Weights of a small mixture-of-experts language model, trained from scratch on English Wikipedia: 12 layers, a softmax router.
Below are experts of layer 4 (counted from 0) of a mixture-of-experts language model. Rows are named router (the router's row for the expert), up (a neuron's input weights, with its number), down (a neuron's output weights, with its number) and show model dimensions 64-127. Each number is 200 + 30 x the weight over its row's rms, rounded and kept within 0 to 999.
After each expert's rows: "gets" lists some tokens that make up at least twice as much of what it gets as of all text; "mostly gets" lists some tokens that are sent to it at least half of the time. This comes from a sample of Wikipedia text that the model never trained on. Tokens count by the router's weight.

# expert 5
router,174,232,174,236,183,190,225,231,204,235,169,209,194,167,154,259,161,194,236,244,228,192,206,209,172,216,263,200,199,230,239,243,179,238,170,172,174,194,216,257,210,166,225,208,198,240,166,235,207,216,228,237,197,237,177,226,163,218,155,223,184,212,207,178
up0,166,180,200,201,200,170,196,174,164,202,170,186,230,181,243,203,155,203,203,181,208,207,183,241,146,239,190,206,200,226,213,215,217,207,230,192,177,185,181,210,197,219,178,213,221,209,209,215,220,161,213,211,278,166,195,148,186,172,189,158,141,232,213,200
down0,222,172,229,203,219,254,230,189,161,238,219,222,208,218,137,244,201,61,181,191,233,183,167,227,175,153,199,194,197,191,166,191,226,221,214,160,137,211,197,234,191,178,208,158,132,212,189,166,241,212,201,232,201,203,189,225,250,216,212,250,166,210,203,233
up1,218,188,164,189,242,217,178,271,155,214,243,196,188,178,239,226,215,186,195,202,127,241,138,196,139,174,187,211,139,203,204,152,224,196,201,208,167,191,174,182,196,170,177,147,202,193,221,171,220,148,238,194,179,173,146,181,197,230,184,167,230,236,243,166
down1,122,206,194,260,145,218,199,222,251,220,232,172,189,188,234,198,203,199,186,220,255,178,158,179,225,178,192,210,191,233,213,187,196,177,241,219,214,219,232,218,140,179,189,229,200,180,146,204,175,225,225,238,238,197,226,217,195,170,285,205,183,186,178,231
up2,226,178,159,202,205,162,163,177,167,236,223,211,207,196,213,197,211,190,224,220,181,208,209,204,171,173,215,244,170,238,241,158,206,242,181,205,149,159,205,232,186,170,221,265,226,231,204,215,216,204,193,231,234,188,173,187,216,211,201,234,233,217,239,163
down2,179,211,245,166,213,241,206,216,180,222,231,198,182,189,197,183,168,128,207,204,185,119,178,187,178,119,179,221,186,189,213,145,191,192,209,206,169,173,204,198,189,200,256,198,172,201,240,173,214,181,191,192,201,185,191,199,304,213,202,192,215,208,197,222
up3,180,206,177,207,245,224,197,185,203,235,202,230,200,195,162,242,178,206,201,219,189,211,128,225,203,216,196,196,188,216,209,237,194,258,173,193,171,167,165,177,159,178,248,201,213,224,164,213,243,169,227,198,224,185,145,130,210,215,192,138,227,154,188,216
down3,211,158,208,211,201,172,190,187,211,154,189,166,231,206,203,205,197,224,193,157,200,175,235,245,199,236,222,200,121,191,159,173,215,183,193,137,201,218,214,153,119,140,227,207,169,196,218,183,213,230,222,203,231,110,244,179,193,201,219,173,235,175,141,191
up4,174,172,162,242,234,193,150,196,173,188,192,228,208,146,271,236,164,221,221,194,182,236,206,222,166,215,196,141,211,184,215,228,190,200,202,179,207,181,205,280,187,203,203,171,216,210,225,217,200,213,158,242,248,201,217,232,156,220,193,213,180,220,202,196
down4,253,179,224,209,222,231,204,176,142,201,138,243,242,237,135,216,185,189,192,214,246,188,199,234,227,212,235,173,223,227,187,219,195,185,202,192,186,188,164,226,210,161,155,165,239,222,222,173,159,207,189,178,217,182,137,185,200,200,161,262,135,232,206,161
up5,112,181,193,201,231,193,196,215,241,226,233,267,221,193,221,280,240,189,186,248,243,244,250,241,167,200,194,137,201,181,243,178,153,174,201,153,186,223,191,176,170,185,267,274,221,161,159,185,176,197,232,263,203,199,216,197,198,186,207,228,202,187,193,215
down5,239,192,170,191,235,196,216,213,180,227,193,139,145,122,187,213,178,214,204,115,137,225,184,213,217,234,208,167,206,172,209,190,222,195,184,223,240,252,176,229,238,166,241,183,167,179,206,185,199,183,198,236,201,253,196,222,188,181,188,215,227,187,230,172
up6,189,204,204,172,212,195,150,176,180,162,241,231,224,216,185,282,173,234,204,151,186,188,164,217,214,227,212,193,136,205,179,251,192,217,170,248,198,163,182,205,158,147,224,188,225,185,168,274,183,201,239,183,204,203,215,186,147,205,117,214,267,191,187,162
down6,229,185,222,164,182,183,165,150,152,219,199,218,206,241,184,161,207,237,237,203,204,208,204,142,181,230,197,205,215,173,166,202,205,195,209,157,197,178,175,178,211,178,228,151,225,197,196,192,236,153,232,191,221,213,228,185,194,196,170,173,173,217,161,294
up7,167,210,251,199,251,221,154,196,278,181,229,189,192,156,194,196,162,261,196,221,191,223,221,204,165,208,225,182,199,204,210,237,177,194,171,238,137,173,215,202,81,174,199,212,233,142,166,234,199,196,198,177,268,226,168,220,206,209,173,232,205,162,253,147
down7,228,222,232,223,194,147,191,151,147,177,142,246,136,213,222,167,191,195,209,214,203,159,182,178,187,221,149,201,212,181,189,197,273,181,201,237,143,194,202,150,213,166,211,158,234,220,224,179,258,215,227,181,196,198,173,248,219,152,181,180,180,137,160,267
up8,172,215,196,189,201,173,228,208,205,180,189,228,186,240,268,239,195,196,213,190,187,199,211,193,187,208,241,191,182,163,211,276,168,231,239,195,185,215,192,200,156,180,203,293,199,215,186,204,179,210,218,195,215,258,183,202,170,196,120,183,231,165,169,216
down8,210,195,211,170,186,198,169,193,173,160,194,220,226,226,195,179,178,173,197,165,208,170,197,110,213,230,142,209,229,169,197,215,245,192,189,149,224,140,187,263,198,194,199,245,174,158,254,236,224,208,235,180,184,218,225,202,194,158,166,198,270,176,212,200
up9,229,182,155,239,204,191,172,223,158,205,173,214,149,249,148,244,185,218,206,211,130,219,169,235,128,190,180,194,199,189,217,262,245,267,190,218,212,223,172,178,214,236,168,219,200,222,186,230,207,205,224,181,235,164,217,180,212,207,174,158,184,194,218,206
down9,196,146,208,238,254,205,160,207,204,238,186,164,168,269,200,188,236,213,182,199,244,194,171,216,225,208,194,221,228,232,211,140,177,169,154,210,194,208,192,168,203,192,181,240,234,197,173,205,170,254,234,240,213,172,220,249,166,219,258,199,158,215,204,246
gets: "\n\n", " |", ".", "-", " the", "|"
mostly gets: "\n\n", " In", " MPC", " Species", " Phylum", " cm"

# expert 3
router,173,188,200,208,249,193,220,190,193,182,140,165,284,250,180,269,196,178,135,207,191,240,200,248,196,247,184,176,200,216,206,212,214,242,170,162,194,263,153,172,194,210,304,225,269,200,182,180,222,238,188,233,185,200,188,258,208,174,152,232,228,197,200,137
up0,229,201,172,272,239,220,209,157,183,186,221,193,158,161,239,192,208,191,210,222,245,250,185,209,182,273,188,202,150,212,261,210,196,160,266,152,166,234,244,249,212,200,147,257,192,185,186,176,158,219,188,213,232,240,206,217,210,170,166,191,232,242,206,225
down0,208,194,200,271,211,218,228,149,207,179,169,213,194,164,197,203,214,261,188,150,177,231,194,170,191,179,220,187,240,179,212,236,281,197,247,140,254,248,172,268,201,245,200,177,163,231,194,166,173,196,190,181,200,176,124,218,235,217,165,213,188,200,185,205
up1,174,222,190,184,219,160,225,115,186,206,171,158,275,218,221,152,168,198,160,205,237,211,190,277,145,220,295,192,180,188,202,251,208,242,225,208,191,179,245,197,183,131,229,206,197,227,228,221,141,188,210,182,236,199,206,203,188,159,249,184,174,239,141,198
down1,204,255,212,204,158,230,258,137,153,227,139,206,210,227,206,267,233,230,248,225,167,159,240,204,210,206,240,170,205,230,157,187,218,196,213,199,216,199,185,206,162,237,182,223,199,170,232,215,205,216,195,213,198,171,213,230,247,189,207,216,260,190,211,206
up2,166,172,168,189,192,204,210,187,163,203,204,92,225,219,191,204,199,191,184,231,189,201,219,237,218,204,225,201,156,220,233,228,207,235,203,169,204,198,195,197,167,197,211,211,175,225,178,207,188,198,165,204,183,203,223,106,201,188,154,199,182,227,222,195
down2,210,217,194,179,183,180,206,203,249,147,194,196,237,206,195,274,201,236,185,198,225,246,251,144,215,184,171,208,197,139,170,186,205,179,210,175,252,161,243,195,225,230,196,183,220,235,228,222,222,170,164,213,179,163,234,179,184,150,227,217,212,222,172,149
up3,221,227,181,198,191,216,192,196,179,174,201,182,216,186,202,126,197,232,223,179,201,233,205,259,176,223,218,240,199,220,181,187,182,181,187,205,210,220,169,191,217,228,205,186,236,199,190,217,163,182,200,210,198,210,185,254,212,266,170,234,220,233,145,194
down3,219,247,224,160,201,234,179,198,230,211,232,244,160,237,173,238,241,188,213,194,198,190,231,213,171,245,254,135,199,201,212,183,183,191,166,253,199,240,206,121,233,245,223,205,219,178,184,179,206,179,197,181,166,179,172,172,191,190,179,155,173,174,247,228
up4,151,182,199,177,155,201,222,161,181,207,210,181,193,236,225,181,167,153,172,238,226,261,207,249,147,210,167,155,192,204,204,230,189,231,150,199,204,215,242,237,239,206,234,217,187,245,160,195,235,238,170,185,188,192,198,175,183,200,217,192,225,189,122,218
down4,231,206,235,221,167,200,220,206,202,207,222,190,211,208,192,150,219,215,161,209,191,165,202,250,197,210,223,203,146,227,185,228,108,151,231,223,178,187,186,269,178,134,253,198,228,124,154,207,222,184,211,198,182,125,203,163,210,231,166,192,122,199,152,240
up5,202,156,179,213,207,184,204,186,209,214,255,198,300,231,248,186,184,184,188,256,239,251,225,225,231,212,174,222,180,197,232,235,151,187,178,251,176,132,222,205,255,190,235,194,221,186,191,208,164,263,174,188,195,182,246,220,231,196,280,204,176,173,194,206
down5,206,225,229,199,221,171,150,152,194,196,219,188,135,278,202,169,208,131,181,162,181,186,208,222,197,215,237,200,195,222,213,173,159,186,191,248,200,196,190,182,229,179,240,190,238,163,200,204,202,210,192,258,193,164,254,225,219,259,187,250,175,174,173,210
up6,170,249,190,195,227,184,191,200,241,137,238,204,247,221,205,209,238,252,201,226,197,206,220,212,205,221,248,230,197,246,214,221,204,270,213,179,217,195,188,196,146,143,189,185,200,281,198,169,240,180,188,192,166,198,142,197,212,202,194,195,207,213,194,198
down6,205,206,171,239,203,222,207,192,242,148,211,164,219,207,201,241,161,188,177,178,203,229,206,169,162,215,139,226,214,194,235,224,190,185,267,249,238,188,177,200,232,268,190,158,208,250,190,172,196,146,175,147,211,224,188,155,218,210,192,133,193,178,244,216
up7,214,177,197,236,278,207,186,173,204,198,206,221,229,198,235,205,184,236,196,231,216,162,187,223,144,200,212,188,198,202,246,204,201,207,198,215,192,143,233,224,233,217,202,233,207,244,250,158,166,205,209,195,215,224,165,217,199,143,169,181,187,195,142,161
down7,199,249,189,260,150,171,199,218,214,196,142,227,177,250,167,204,200,184,195,176,167,190,189,186,217,242,272,195,232,193,213,202,259,215,261,194,222,248,237,202,204,216,176,191,196,195,238,219,183,240,174,165,226,193,205,175,246,189,172,212,174,187,233,251
up8,220,145,196,200,215,252,154,223,189,174,237,252,227,177,244,207,233,175,206,214,254,188,210,193,227,186,191,155,178,188,257,204,203,221,129,253,207,182,153,212,204,203,221,180,251,236,220,233,206,179,247,204,225,198,231,172,182,182,157,211,177,260,148,234
down8,202,201,200,177,241,220,222,155,151,247,188,175,180,240,143,222,227,237,212,251,166,208,156,197,255,156,181,152,207,180,213,233,160,205,225,222,141,202,204,249,276,208,201,230,184,202,205,225,174,178,132,157,157,250,203,161,229,195,232,193,236,210,225,188
up9,263,148,208,175,208,226,154,211,234,190,168,213,240,185,184,177,245,225,188,188,158,200,197,230,185,197,207,217,214,207,183,193,184,222,185,200,150,171,194,222,144,185,158,197,239,224,214,200,189,228,270,195,179,247,212,196,188,152,152,142,223,237,206,192
down9,216,196,194,194,170,246,166,235,153,208,178,182,216,183,173,200,214,149,229,244,200,183,142,188,246,138,198,134,198,186,211,215,274,156,203,207,156,225,159,204,227,212,142,241,209,228,252,249,180,196,170,197,168,215,148,169,224,171,185,209,267,194,222,160
gets: " and", " to", ",", " by", " as", " with"
mostly gets: " and", " by", " with", " from", " it", " not"

# expert 1
router,211,136,157,286,218,204,196,177,179,200,202,146,191,212,188,237,158,235,198,201,184,201,188,226,229,231,225,155,166,205,258,204,217,262,206,141,209,214,208,228,183,162,251,197,209,195,199,256,157,209,245,219,176,232,215,239,215,156,167,169,185,169,222,167
up0,218,191,190,189,177,242,179,201,227,158,254,194,231,173,199,187,232,203,244,241,207,199,135,227,197,252,199,197,168,188,199,164,184,266,196,203,189,215,262,229,172,180,184,234,157,221,189,199,249,133,199,186,207,195,217,223,185,194,197,218,227,203,179,181
down0,217,247,127,141,197,182,218,180,227,202,157,122,218,191,177,181,165,198,175,232,228,244,223,203,186,205,148,172,225,215,203,214,245,184,223,217,198,215,204,154,210,227,205,175,220,229,169,247,237,234,201,209,224,191,179,165,254,205,239,204,136,192,234,222
up1,196,177,188,184,231,173,183,199,262,144,230,260,228,222,191,214,209,237,166,213,217,209,187,234,195,191,203,240,177,208,214,189,175,230,217,200,187,194,196,263,139,214,235,239,207,194,185,186,205,200,200,249,242,228,153,173,181,214,230,186,166,178,203,200
down1,137,158,164,156,211,241,177,178,198,246,204,185,196,191,221,200,193,278,271,220,176,174,182,214,198,200,182,189,211,225,222,148,210,179,221,178,136,215,148,139,201,178,133,241,230,201,181,198,199,189,239,201,138,228,199,193,181,200,154,198,245,149,213,194
up2,234,192,169,251,207,184,208,183,246,147,192,171,228,221,206,152,196,198,185,237,210,164,258,231,245,183,213,239,176,222,231,207,177,270,169,179,187,204,168,241,192,196,135,199,153,241,203,229,217,204,210,229,190,185,189,139,196,201,176,157,238,156,221,218
down2,249,225,183,243,196,165,177,187,169,178,177,197,226,238,191,198,244,213,153,180,175,165,196,212,187,219,218,139,258,200,153,187,222,182,178,220,209,185,226,198,176,216,232,203,220,187,193,210,203,196,242,246,236,149,240,232,242,195,255,259,160,208,222,212
up3,175,195,236,215,231,190,185,192,176,179,217,152,175,210,244,235,183,233,198,209,251,212,162,176,202,161,199,209,209,226,264,199,218,186,166,192,218,234,191,161,170,198,207,248,225,207,166,247,219,221,178,144,215,214,174,203,211,186,213,224,220,217,188,156
down3,220,154,124,164,206,225,223,244,162,229,255,203,176,150,224,195,248,157,218,193,207,177,206,290,213,248,247,178,215,216,190,177,226,196,192,170,199,178,163,160,208,220,186,163,187,213,215,220,195,233,180,220,207,216,225,165,195,197,167,195,218,197,183,161
up4,139,182,217,213,256,163,233,212,186,133,150,202,216,177,227,205,182,229,246,199,211,185,232,179,199,128,211,225,219,237,239,212,160,194,189,234,184,193,220,191,130,202,169,226,189,225,237,191,187,254,156,193,193,215,206,231,195,242,226,233,219,233,178,251
down4,181,194,190,158,187,193,217,220,229,189,279,196,254,145,236,215,227,184,198,157,201,198,183,206,169,198,205,230,162,220,197,160,139,173,199,178,225,225,198,202,178,183,173,156,184,204,209,156,202,179,214,224,186,231,143,241,221,221,214,186,192,191,249,241
up5,246,173,184,220,252,191,190,202,232,185,190,231,192,239,211,216,231,149,181,209,218,223,151,163,240,200,196,189,226,157,164,232,214,245,208,204,184,245,250,145,209,206,179,221,224,223,164,173,185,198,212,218,236,172,166,145,183,249,214,129,205,132,177,195
down5,246,206,217,198,233,239,265,200,204,187,215,175,189,197,217,166,168,184,208,255,217,124,219,253,208,186,199,180,223,228,215,223,189,203,210,203,184,158,170,227,257,145,197,248,189,209,144,250,253,233,144,187,199,271,214,216,205,106,131,149,173,195,169,219
up6,193,213,176,208,186,185,228,214,175,179,145,151,233,189,168,216,203,250,187,190,228,193,187,216,196,284,223,223,180,237,241,168,188,217,205,158,204,210,213,266,189,149,197,150,212,257,211,236,149,224,221,229,247,223,197,207,168,166,174,200,224,175,253,148
down6,227,222,168,214,190,219,241,136,190,218,136,199,201,189,193,186,165,265,205,170,186,186,216,226,230,201,197,179,149,212,152,188,171,159,172,206,189,247,191,236,217,195,193,213,213,181,227,170,157,181,199,169,182,179,254,188,203,245,200,239,305,189,251,139
up7,142,188,159,257,186,202,167,227,219,253,195,212,193,183,232,192,185,133,239,246,181,208,155,217,205,242,192,205,213,203,203,191,196,224,184,250,216,163,230,234,188,240,132,165,170,208,180,169,242,173,191,150,201,158,204,173,189,202,121,240,194,182,235,221
down7,140,229,204,217,199,183,232,182,188,215,166,223,168,211,215,198,185,192,172,218,225,193,221,220,193,191,205,244,179,161,232,203,237,187,188,178,175,255,250,172,186,261,191,215,196,243,194,206,195,225,185,248,255,157,212,149,201,205,211,201,168,156,219,213
up8,186,248,192,275,183,249,215,187,199,183,183,160,219,163,203,227,188,211,191,174,222,212,242,200,200,193,213,195,214,166,238,222,202,207,156,196,211,194,186,301,226,205,152,219,200,193,218,223,193,181,287,249,198,219,244,145,179,194,168,203,217,180,256,160
down8,222,272,204,213,216,163,222,211,185,196,156,211,194,184,195,242,173,216,189,200,213,190,162,220,157,165,186,183,253,201,175,169,285,202,209,254,250,259,223,232,206,205,226,231,199,255,227,173,229,195,183,195,177,191,216,201,221,190,206,226,165,134,221,183
up9,101,162,150,177,194,170,201,210,124,148,153,256,219,181,240,240,172,269,211,194,203,179,255,202,206,245,220,176,190,214,293,225,179,189,170,177,187,183,153,169,162,221,210,255,209,264,141,198,202,171,213,222,154,175,196,216,163,148,160,191,220,216,225,171
down9,153,168,190,225,191,229,172,275,233,187,175,191,166,157,189,216,224,180,195,162,220,225,228,172,137,190,158,158,180,224,231,184,192,162,242,207,256,242,234,247,175,242,226,177,224,192,181,219,201,176,166,197,241,193,191,178,230,213,218,223,221,155,241,234
gets: ",", "\n", " of", "ed", "d", " first"
mostly gets: " April", " January", " American", " February", " September", " June"

# expert 2
router,154,210,177,261,234,197,160,208,209,235,191,184,251,195,208,237,249,255,280,241,213,239,218,235,191,236,245,188,143,228,228,195,166,260,165,224,147,162,221,252,175,160,210,216,212,207,150,210,172,201,256,205,256,253,179,192,168,184,210,241,174,222,222,222
up0,198,166,207,231,183,188,189,211,137,172,240,209,138,202,139,238,192,207,197,226,154,177,220,173,187,186,229,207,191,208,208,209,232,211,161,185,192,168,189,241,186,218,228,195,200,188,216,266,187,185,187,214,235,187,203,255,235,191,171,164,163,169,249,206
down0,236,223,177,175,207,225,236,207,180,217,224,199,151,244,165,226,178,219,180,173,187,211,157,223,163,254,239,225,206,185,156,262,172,228,190,239,214,105,221,146,240,183,155,220,214,234,247,164,236,270,208,174,187,205,166,223,215,221,206,216,179,170,173,215
up1,223,231,157,171,214,223,217,214,178,178,183,160,214,230,263,208,212,224,194,194,153,137,144,200,185,179,238,222,211,170,182,198,209,205,176,171,193,223,133,211,140,186,287,195,199,189,182,153,244,199,172,202,182,203,197,232,266,168,187,220,198,189,183,240
down1,246,161,207,231,127,226,198,218,239,169,224,225,203,222,164,185,222,239,175,176,164,178,225,184,157,240,219,210,196,254,130,211,143,207,179,245,210,196,214,263,187,197,218,203,186,151,210,250,196,203,205,187,173,203,249,233,190,198,212,237,181,186,191,191
up2,204,212,162,195,254,253,159,204,231,191,208,229,219,180,151,204,151,204,205,224,170,162,151,173,178,218,214,277,190,189,230,204,94,224,203,199,212,140,203,196,225,179,187,162,225,207,203,190,171,226,248,162,187,213,113,175,186,208,210,211,177,245,214,190
down2,241,229,220,223,163,183,255,229,181,134,226,197,192,237,169,171,201,228,215,183,211,183,217,215,222,203,169,165,200,193,184,210,193,180,209,188,179,213,194,154,183,204,248,219,171,205,176,181,199,185,221,225,229,190,182,215,187,212,202,181,188,209,222,159
up3,264,189,206,207,175,226,173,192,201,197,162,193,213,233,212,212,185,133,237,232,143,209,229,176,210,176,223,248,195,219,176,177,205,191,158,189,141,201,211,229,161,206,185,207,210,213,205,244,193,231,163,222,177,169,189,179,182,252,188,229,205,203,192,223
down3,195,236,268,187,218,184,226,168,159,145,226,207,246,185,176,228,188,249,199,233,182,166,185,246,222,211,229,226,186,209,146,247,170,225,189,189,206,236,217,206,196,205,189,192,221,169,182,203,177,224,177,223,176,219,218,188,181,223,230,171,198,202,199,155
up4,175,153,126,229,195,129,155,221,189,197,225,199,200,187,261,195,212,250,173,199,174,237,185,215,212,172,219,144,145,206,202,267,222,201,202,186,172,217,213,236,209,104,201,150,216,194,175,220,185,205,170,220,221,198,194,190,132,146,226,202,242,214,266,204
down4,200,225,147,212,216,168,249,185,190,193,180,131,169,208,195,137,182,216,203,185,212,217,215,186,173,194,193,174,185,181,200,205,286,220,211,133,165,197,219,175,197,205,232,150,167,218,182,226,179,166,174,180,244,197,167,249,221,150,204,203,239,196,223,201
up5,241,149,192,200,191,262,211,229,206,192,200,221,188,192,204,187,160,247,180,193,205,283,192,196,212,253,225,225,198,206,204,193,179,198,199,175,144,166,195,174,203,162,295,170,201,196,218,160,153,188,229,225,124,183,203,242,245,177,149,189,179,197,183,162
down5,220,155,202,166,205,190,198,240,238,196,192,214,175,166,230,174,172,152,232,260,215,188,144,203,168,181,89,174,203,189,170,227,181,203,235,220,203,197,208,182,239,225,156,207,144,203,212,218,193,205,225,210,213,229,277,259,201,160,148,209,176,159,208,179
up6,186,217,229,196,196,221,244,193,167,185,225,235,290,235,186,230,225,189,257,201,153,179,205,207,191,140,210,207,188,238,189,207,223,245,181,193,205,207,191,202,156,175,232,251,182,219,224,198,218,181,120,200,202,201,205,186,155,184,234,238,195,183,228,202
down6,183,212,189,204,188,176,170,215,178,202,169,193,220,181,179,201,224,214,235,236,217,187,159,189,201,218,242,171,198,177,214,203,227,206,176,220,230,215,228,162,190,169,192,226,203,244,225,179,200,194,226,188,193,226,209,164,205,213,164,197,183,184,153,187
up7,179,199,194,158,254,221,161,238,210,181,211,199,224,231,170,203,201,150,269,170,177,176,227,188,216,176,173,157,189,274,195,210,207,183,165,230,163,222,221,214,153,209,184,201,159,208,284,176,240,267,166,253,160,186,203,219,157,214,219,208,205,203,156,187
down7,149,203,190,202,175,229,189,233,177,234,213,204,181,161,226,195,180,171,220,240,221,206,206,187,225,163,141,169,246,250,242,221,160,189,231,212,220,210,201,188,217,214,184,179,195,211,271,216,216,232,215,235,185,188,247,263,154,187,212,212,221,202,185,173
up8,269,224,198,228,174,187,180,177,165,181,244,209,152,220,174,156,180,86,242,202,227,166,201,159,175,189,168,219,206,195,174,199,153,222,198,226,214,207,220,207,213,206,184,178,255,211,192,210,203,220,236,183,230,187,209,182,220,166,203,184,252,230,196,200
down8,235,222,200,243,173,250,185,150,171,212,220,239,187,211,207,212,239,137,151,160,223,165,203,210,186,201,166,172,194,186,158,173,210,217,194,212,247,216,208,160,251,254,153,203,191,193,226,189,229,248,163,211,238,243,220,143,229,203,236,169,205,228,262,209
up9,188,196,216,147,214,214,205,200,137,144,196,174,250,158,283,199,217,197,213,236,261,233,179,191,152,205,238,199,193,194,230,162,212,190,144,184,175,183,226,219,131,148,177,217,209,249,207,225,182,225,191,222,190,236,161,208,109,119,196,159,187,192,201,180
down9,163,192,177,235,197,175,159,171,185,199,172,248,213,199,216,199,248,186,206,277,243,214,188,202,177,212,183,186,232,209,202,127,204,205,174,164,179,206,253,250,217,212,197,215,225,197,246,168,169,261,181,172,216,154,200,177,142,214,141,174,236,224,248,166
gets: "s", "ation", "es", "ion", "ment", "er"
mostly gets: " season", " team", " series", " people", " game", " school"

# expert 7
router,227,162,208,259,205,220,166,211,168,227,198,209,202,198,186,227,225,224,217,168,200,215,221,210,145,228,247,187,163,277,221,199,177,234,217,194,165,205,153,232,211,152,168,207,238,177,203,200,169,198,204,156,167,286,182,236,180,188,201,147,167,227,194,197
up0,204,197,136,224,210,213,226,243,206,202,173,192,195,203,209,188,214,224,194,207,238,238,181,198,181,204,186,193,136,180,189,202,202,234,202,177,208,213,187,231,172,190,159,260,169,228,176,165,230,221,151,247,239,279,202,219,193,241,263,199,165,121,235,177
down0,184,198,203,278,234,208,194,185,207,249,208,238,199,180,156,188,200,214,209,171,220,226,203,216,223,173,146,240,212,142,125,198,202,185,285,227,204,276,231,192,186,182,196,257,177,186,175,166,209,187,180,243,190,182,225,207,187,222,217,193,217,178,211,175
up1,181,198,153,214,210,210,211,240,206,208,159,195,225,226,243,248,289,185,187,246,239,220,190,196,209,233,190,178,180,194,219,257,191,156,216,158,206,163,183,224,203,175,181,197,230,191,118,201,187,226,194,156,237,211,233,217,167,146,202,229,193,163,217,174
down1,216,228,183,240,248,233,212,166,159,167,165,194,202,155,219,184,205,103,222,229,200,209,197,183,175,206,194,225,220,181,222,199,228,190,235,206,190,203,247,200,160,169,170,173,142,152,223,143,204,192,165,194,214,165,153,180,214,230,254,240,127,238,228,182
up2,218,189,202,200,221,175,164,228,157,165,230,239,212,253,184,229,207,152,261,207,176,241,243,183,220,136,193,208,172,200,250,182,147,178,201,251,197,188,159,239,185,254,153,188,189,207,235,240,181,214,205,191,238,239,207,236,167,183,184,189,214,238,212,209
down2,231,191,150,187,203,228,195,199,182,213,153,152,231,254,152,173,181,192,180,217,206,215,192,160,227,216,186,179,189,218,232,201,248,165,179,196,168,236,162,223,202,188,189,247,274,180,273,228,154,197,194,170,155,209,174,180,212,186,244,222,204,258,241,203
up3,228,159,223,225,210,110,180,176,184,177,208,201,193,205,201,144,183,225,223,168,218,232,206,217,224,192,187,145,213,235,176,245,240,184,251,201,169,232,187,207,225,188,199,154,213,183,191,180,136,171,145,239,194,155,190,174,168,192,184,219,197,218,229,140
down3,187,260,258,204,161,175,171,187,195,206,218,205,182,177,181,217,186,122,290,221,163,269,166,175,171,253,216,232,183,205,196,201,220,168,194,204,198,193,208,173,169,180,192,185,194,220,226,207,264,174,205,214,200,186,185,164,213,263,197,188,216,231,207,165
up4,200,168,202,223,242,203,222,252,187,220,204,239,221,180,218,169,207,179,203,198,216,244,198,183,243,136,148,202,256,165,221,243,202,188,175,170,185,179,197,165,185,200,188,190,183,190,196,206,193,224,149,206,201,206,214,152,210,212,207,191,158,168,191,205
down4,198,164,193,193,139,176,166,137,192,178,200,174,256,186,162,187,187,209,196,231,230,239,177,257,235,234,225,248,277,199,186,179,134,263,216,228,158,194,195,233,175,157,250,178,194,191,230,176,220,178,203,258,177,208,163,211,225,227,246,187,187,218,224,176
up5,166,238,148,219,214,222,243,238,161,142,188,212,166,186,213,160,228,203,173,254,182,243,152,232,199,229,207,194,150,245,167,236,190,188,158,188,221,213,193,189,144,210,193,248,182,184,205,175,230,195,228,228,210,235,205,246,218,244,180,167,280,201,141,252
down5,211,210,168,220,221,207,248,169,197,200,197,168,196,187,176,257,168,214,209,234,156,178,219,173,209,180,155,218,189,154,240,212,200,175,181,196,217,222,205,199,255,249,219,214,136,175,221,162,215,192,183,170,201,205,127,224,204,268,202,178,165,158,161,149
up6,194,190,161,218,198,150,171,172,196,255,220,179,202,153,210,224,148,201,182,197,175,203,200,197,170,192,219,222,243,228,190,257,247,208,255,230,199,237,141,219,182,210,222,186,177,144,178,232,212,206,166,207,171,232,215,233,187,241,210,254,302,217,244,199
down6,163,229,164,213,266,228,171,146,208,174,233,192,232,206,183,194,243,224,175,163,214,247,188,208,222,231,201,168,230,199,188,166,163,178,178,205,222,200,203,222,260,194,201,208,207,233,237,199,144,155,248,240,153,230,161,190,149,235,235,183,226,216,209,250
up7,216,191,202,223,184,207,211,191,184,222,204,220,180,206,205,237,195,242,210,198,205,215,188,193,236,226,229,197,181,226,176,157,207,168,169,138,163,119,210,183,230,242,244,206,199,169,182,222,191,216,165,192,208,261,118,214,216,196,222,249,189,187,194,208
down7,190,193,189,201,129,200,190,122,225,252,133,189,231,254,232,155,202,169,245,205,210,190,194,194,180,199,138,223,254,229,214,223,245,184,195,178,192,230,187,192,195,243,224,173,170,194,215,218,223,172,176,205,186,153,190,178,246,163,206,207,181,164,215,195
up8,231,192,215,198,196,210,194,143,200,190,146,235,219,216,219,222,172,218,184,152,224,211,170,240,179,239,210,161,159,205,191,221,225,203,181,177,191,232,201,241,166,201,175,210,226,179,225,224,195,142,175,165,220,225,211,169,205,224,156,246,224,230,186,195
down8,189,172,197,181,217,184,230,196,197,199,208,189,223,201,167,220,202,156,241,184,169,168,228,181,190,192,215,175,189,200,170,188,178,161,225,229,257,188,206,194,234,271,217,208,223,201,188,231,180,226,242,207,186,199,172,186,217,210,199,182,188,212,198,181
up9,112,203,167,199,258,159,247,257,178,195,181,249,209,168,196,219,168,254,181,200,207,196,124,171,219,244,209,216,169,181,186,224,166,218,214,190,167,209,195,236,203,185,178,201,175,204,162,184,236,216,173,268,171,185,175,181,218,169,221,179,145,202,243,212
down9,119,189,204,232,181,233,224,205,221,229,214,219,192,190,242,197,127,260,165,202,194,245,159,159,178,170,215,177,143,183,220,254,153,218,271,217,170,216,200,203,255,211,188,150,191,191,174,158,194,230,196,243,177,201,206,207,194,261,226,162,218,197,166,232
gets: ":", "'", " 1", "|", " was", " res"
mostly gets: " res", " ins", " re", " rec", " co", " sent"